python train.py --num_hidden_layers=13 --hidden_size=384 --d_expert=144 --d_shared_expert=192 --routed_scale=1.0 --balance_loss=0.0025 --router_logit_norm=2.0 --n_groups=4 --init_std_router=0.0104 --num_attention_heads=3 --norm_eps=1e-05 --qk_norm=false --optimizer="soap_variant" --max_seq_len=1024
Below are experts of layer 7 (counted from 0) of a mixture-of-experts language model. Rows are named router (the router's row for the expert), gate (a neuron's input weights, with its number), up (a neuron's input weights, with its number), down (a neuron's output weights, with its number) and show model dimensions 64-127. Each number is 128 + 32 x the weight over its row's rms, rounded and kept within 0 to 255. Numbers have three digits each.
After each expert's rows: "comes after" lists some tokens at least twice as common just before its tokens as in all text. This comes from a sample of Wikipedia text that the model never trained on. Tokens count by the router's weight.

# expert 12
router:125103144139107096096139182070128126102122177138182105120173173131086112087141171120167108126157114128073182107100114169102148119178112110177120079092101149169159115083138045128048137095170165
gate0:102033105144130060162146136083107137167131112182208162148125078112140078107127088131149145143163116115065110131164063070056123151183091133079128195114103155089089110128127115078184156178118151
up0:113055114161159073121150100080106148170147159159230189102139125117158096104138093154177129144134086127053124134149082091048154142191104108113092138075079140086108152131099080108141125175124198
down0:084106130119074186104253164101131122166094103146114098121141124156098175093142097118129129145173100138145128064078102097203146166092116093158116101151101077122138135143189152138147080145123132
gate1:097144157048158124089169113139130127148144133173113046183114168169124110108115160152151124169146158103173163138149111041146197162134132114105115109115141150173204146123162133169165116076179121
up1:093158148055154098094175125137132116149146133175118049195124176155125122107122161152136124181148175111157173138155116026142188161137115118099124109111128139172190154120151129140153125081181122
down1:132051090136071141083147084141071134135151164097113129163159123201087141133132109157102118129133147095152140082186077170123162111179144117137113135087113109112082085152110088126120154151111122
gate2:133119141113114041190140136135176116154186142111116099135144109139120118138081084108097098102130128066104122131180191120091153153187135151114125155151142150093111081182147134138147172216106110
up2:094137136110091064166140148146180104169138110136092103162152126126102112093082075116123135100081155063132129105207185117055146143177126179119159171129147101121130127225165158144166187204109146
down2:116135087114134132143130172127101111208102125105152117155195071127116112161125174111144119098164155086140126184130085159162094188157093122172103130109173159152149068119117110167100172082140071
gate3:135165131107109085179124118153140114107191143159126090085140124118148130152138099162151143143126084116190061120172105183115181095061014039132075100114136132142115103093140129084125106123113143
up3:126185128109137120147120106142148118078188148177089069084130120102142106150135098154158167129107108100180062112182102172122202094043052039136089111093125126167104097092143133105122110111119141
down3:101140110101149138168111179094108140066088155159137177146111171117101092154080191160148114073087165169107151146140134118110114142123139138075164098081097113078084143097123107123162063138156182
comes after: " ", " |", "|", "–", ";", "1"

# expert 16
router:110144149095088108093123128108136139141129133080166097115184111132121108114121157146124123140130122129081180114096126120136113105181092086213137107074112146184138103108120054132103158108124142
gate0:077160168166104127163130117134092143066159140152148124159152099134118127174127087131195117140130160125168104103157147120146166061160098106129157110146108049183134117092121095135149103124077125
up0:097094164145103134162149118140052138092138113165132126164133118146167050145089118142184133067108131070170169097106130088142146073165143081117142116094099102154137105114095121136183112071086049
down0:081145127156135160111168133082101200099164101193156143135111062102158130082072168083139094097119143140156045128127105187107066057140107108130155124139131124144143154080174125174105167188138162
gate1:095155075106134106088115157167125152159119154104130123069148148158118182150053082132121133169132111185091079097104104138105075115065119077125146166143169108112045136055133135102127106174129145
up1:132168055108117125100114178185165144150131084113155146093188143156169183120107072086121130156084167141133118145090134116160096185073134143115087146102120119087082133137101147105136108130145173
down1:060167129171102144120132131151110108149100154075168127141147153202118160152171124139104125144111131097136115151102148135239083092152106189110084125154159174158166170176133105066070153166114104
gate2:135138102116095145111145132169140147103186090139095150165131123114135139100152172172160130094116125120122133149141159157189155118112134157155135143179116175127154137104128130161146127124119053
up2:110129159143161130150109118113109098180081165101173109084119139132122129163108098087102116140145114145137132108123078112099096150142112090093117142055124084134105102136115130106112121145140189
down2:131144105120083129117106080177114132156101114145103158191116092071112121169157108118110112098122095130082173139087114114136141185132111180096137104142085113133103127140148196096144154143129115
gate3:105167148099139085166124072167097090123190138121089141091152119109161184114072132109162127120126201151102110160192157097155156146152066097174181183117166164070084156115110078111063066108070206
up3:142115160156141173098114158078111139132108150112159136143147175156094171137219122135098110124144029116105157138077086157099131072116224157104113110081020097145140144119121139133179134172165116
down3:172130110174146152137117135118117122096123138105188179162154199124089107152160152118121129152131132132133116136100134139135100066126138135101061066097110121146160152128147182135181096182112159
comes after: " |", "|", " |\n", ";", " /", " August"

# expert 13
router:141105161150127128108138163078136149093103192088163100079219117116083132080165163137166071124096125134089150128115140126102100140175111116180095080094140151174152119110081141144066092095111155
gate0:185108150183159145165101147194140213148097131129157182145116034125106152145111120110098178105124155115162136071102108162112083116076090132119112151140189145139121104184183101087101229143125141
up0:180133127165132119142132061135082160130155175067174206079145111119118145120196083175123115114070140090155098098157146155093137159134120145162096110123130162073136137155142081146071131113092144
down0:104065093112120090186115141102105105079131110168185094128106179092148106103105128192100057141138128091093108148177140096137174106132134231133040073151122151164124176096127102073169054130184088
gate1:181145115142070123138143165126119120140109065202119100142092069131119128183087163110123200123145161128113173116171137141137112083104125167110153119124168135104152081131185166126129170130137146
up1:184156134137145131115108099153180132102173128109110145146168120174134159140144126086099111140153173156125088080078095159103138128119135117160137106146131172090145096116126140078099107114142174
down1:132037154085122186185170127133142094138159139173159097082205093134092063139218147143163067135173112093163124166082098072107144119148154192059097107121110118193116082124093100061167089117136096
gate2:091175120140125112074157121174110136153064055158097108222100124148125061134122169136074137153119128069105109071123148109159057089098131218131150191177132186104122127123131113090174185130142102
up2:154178142111115124145183133136081148179084098115176147087145155173162095090120206102111104091125091089111134152078144124104135146101114198159114126141090127099087163105133139130157112060148122
down2:052144131116096160044114109082211097156172113092153143129115190095082099164163164128120082159100129112096090097096054134133074154090141041153127128120121146159119166103101139232153137058116101
gate3:133162119124138118117138135164138136113161111099145066146128130140141150143131154111117100146122102209100076159153139105095145148136092086137148118111116163104116086143196160088106091202136131
up3:147104128135114155160070114088126173124107147136111169112131149091111123135117113137144142108124116080131165090109118166147099096148179160118091158125104052125110145104081108184151141059101147
down3:161093144150126126124124118097148179189094148121142093102140159104110147114132180158136149096112104131153139095097123116132116144098154096117164121066097112137075086124115152094139088175118120
comes after: " ", "20", "19", "–", "\n", " ("

# expert 22
router:130123126158153130084155156048120176086118177139156123114218116111096127104162140129133101129117104114097166101113114143105145158149080111148069132078138120155145104131100122174054119112138143
gate0:040162122170102062118182127137160101165125089153125096083116062108127161130055144150158157141125124099134135086152098142124132081200125131115209052139122137102099159162164138112164128145145107
up0:170078124055124121161030129127139132077075181106127116158140203135149105112154122130077116114130138203111112148105168125150099153054129108120038191124135117168142110114129124134092098119106142
down0:122111011128125142210127187116097121105039166075134139098126105124170110182125104143164164113156093131119125111188093165129111114189095093105134137121173143129100104173127127177127070096113151
gate1:115167123071100121110096121105148124170128138117141132155181105190110115111085078132107180182105130123111170209144072142182114053227060115096123158147150054138165167148150160109114128135131061
up1:119158123069104135100100106094135145161142139113142136153179101193109112123093076126104170188090123120101179234132078146186122059221054105099128138161147044141175181139146157098106134135128072
down1:088162155137161115073118081079129100111085153100167117105085148085167167126182120109159085155124103135123151063188118152094119116174123114139073135068137120175122143114115152166024154101126165
gate2:171174134075114104163147162193095107130143126107058136094071103136138080176087168144118086140143092111112142199081148163126063131088175101117081150160125134174086118166119158092146130175180118
up2:145150144084100107161137172194087115149139121107059150102076102121142090167097146142134079137127080114103155195092148148128072127084181106137080165156135123170091112159123172099140140181172115
down2:083132091109121114095121145111077101117056163204141147124191132110160124094066172102097104153129161119094110146110114062142126128121148113115140123166151158133133149136155101129086156184093124
gate3:141122100127160178116202180088137136175145122156068125164096109116151047093116118089148128096139127119110102091169144130051133059130177103121148113055091134146141086141146143126169171162124101
up3:111134154128084070146054078162120087103149109105183115094150149141131212134141148144131121159118138119138157139089094128189131146135094149143106127191172157115121162124141140118075080105138133
down3:092093163116184176136133088176106156150126164124087166148135092098098138130092127127172153149159197131114128143160089141150100143190146113154122087109144119195074183146160173137191143200126168
comes after: " ", "20", "19", "–", " (", "18"

# expert 17
router:164108101168173175102105118126162183124124091138106106172026189136160143184097112124134155155165113098076164205100155159194105124087163147131110161174137128116141136076117081146148221176152122
gate0:137120140164154125096107123125149133137118102146102058156091144134166140158111158061095134137119107210057077158135170134132103019131147115123142162118090098114110101114115122141144178126047140
up0:112135140072102132154156153157120133128151164109146192113177082125085120110141096175140122125134151060183175117113080114125152215135097159130128103136151142133113111124131140110119063150212132
down0:144107156154125100150138112112131106198147102183141062113114164091156146158104191103121122098135110153142148132088170070150161079123108188124172152103096079139080083160173095100143141124092105
gate1:183136074170141078095124107126087123124132126160186144089154131130160162103071078153137129083175092110132125118120124153075129103083157174120138155137134135057150181106149143071080114154033084
up1:076115190110115148153133149138189149134152115112101098185120128136106072161191189086110124169091159150136128120118108115168124158164085109136136099115137116184110081164123133162183131139230162
down1:158142097154102123068113121155130135148099095127131083195126230119104119193104177122162151059153161121110100096189121142204116163156217070140172136126093098101143120068165156159178176120131117
gate2:097132197187122139140064119089109145106193117140183136251118165148070120102102176123144126141149176135176133100115113195120084229085157117134129095147116097065105100127142128140091179119163089
up2:097130211191118130153074112092103149118192117141184126233120152143058136105108179141159144148156166151187127094114119205110081211075154111126129094148115110065108104118127133144102167122167104
down2:110142124118156164144134100133102157102105131085110198125158151175148099123136117192150137150166127106116116133144135102134071102120106106195168118104109139126134131070188143156106159132117100
gate3:093106111144131102121149129095121120111119170108109128057091133110113122142131124202129131120113102122128083153107143146136123139207122063139117108176160094131146116078062110074095167107138175
up3:172150162140118143132120128140143151142147099165169144191137121143157135103136154087177100150131161109127157097149125097125137131054098194131167151113088120095071147181180158186169082171122080
down3:069097145167120174103119065102158102125079115095141119105164127140107120147099142143168130086094122118127108147116168118135064156179097024130091081153138159096115059129100148061098153107112137
comes after: " the", " a", "'s", " The", " his", "The"

# expert 18
router:128122157134109054115118141092140152136147154070180134145185144115091140087141108114137111121141137101115144093058152136049101097170134102159147124098100173185175122113132098136077149104147157
gate0:177087136144137089151126117116120152081089170139093087128126109152136084146109117147105148102116117115131115167112152171176102071103126147157176237128138141141132169142133117144215164139144158
up0:152111139126136116124107137111148117084061149127114086124114101158128069135118134130101132091109129109143133168144150176176078062088156137157138233135103146149125143120135138161207183127144131
down0:076110171093113142059122120176112098108136191136170127088165085206075179152123127137118122170149081088181142121146160053140163045157151150114104115114195142163142094108118136074146116135118108
gate1:167119164127147098119163093102149153194151137138067074133098124129109149123193162146156140111125138154107111112103175139143069133106143124121138146143128148085190037150147136128148119177153118
up1:103140108143123159123100173161104120040100111134187192124150127130146094137085099118100115151131120120157137116163095121116196108142105122131128120100117126178092206115111122143124159078107132
down1:146104097072144100128144103171132071167096151047068113163175130102121137108148192128091081132135089109134105132058160135112115142141195136118182098088156106059098128139144140125121172166129110
gate2:150132178131131103123141080102113165120170138101140208163118178136117163114082117201081121192099095093192182155120158104155127096115072132107204130140127192096118149150105104181115124088099126
up2:141126080098100151133100154146128094124070091153134055101116063113111103142167126056174150074159166166059074090141104140087117161143180115140074128129120087163127094089157166086117132161148143
down2:140117149108115114135143118131112138154147142108176168069165146137097145149118114131078148173166152157157092241146148066121083148136074093074120090145165119150185156105164105161125108144183124
gate3:081167117217133164139203184168204121161141117161122103127106120158134096126161099177110126130127166084189084074163217125130103163117113152090152048152116126064137175167125097124080103098117180
up3:080178134219137156109194170164201149176128128159139102129107130151124097116140091190088123111124179083175088080168218136143106136124111167084159047143099132086156174165108067120094110104131179
down3:139085156115205164080145126151127149100074144183103090159142097104174081127168127127166124139137197105125128134142121133117121088099098086156117144135161116096170153157130179113165125103101075
comes after: " |", " of", "|", " in", ";", " on"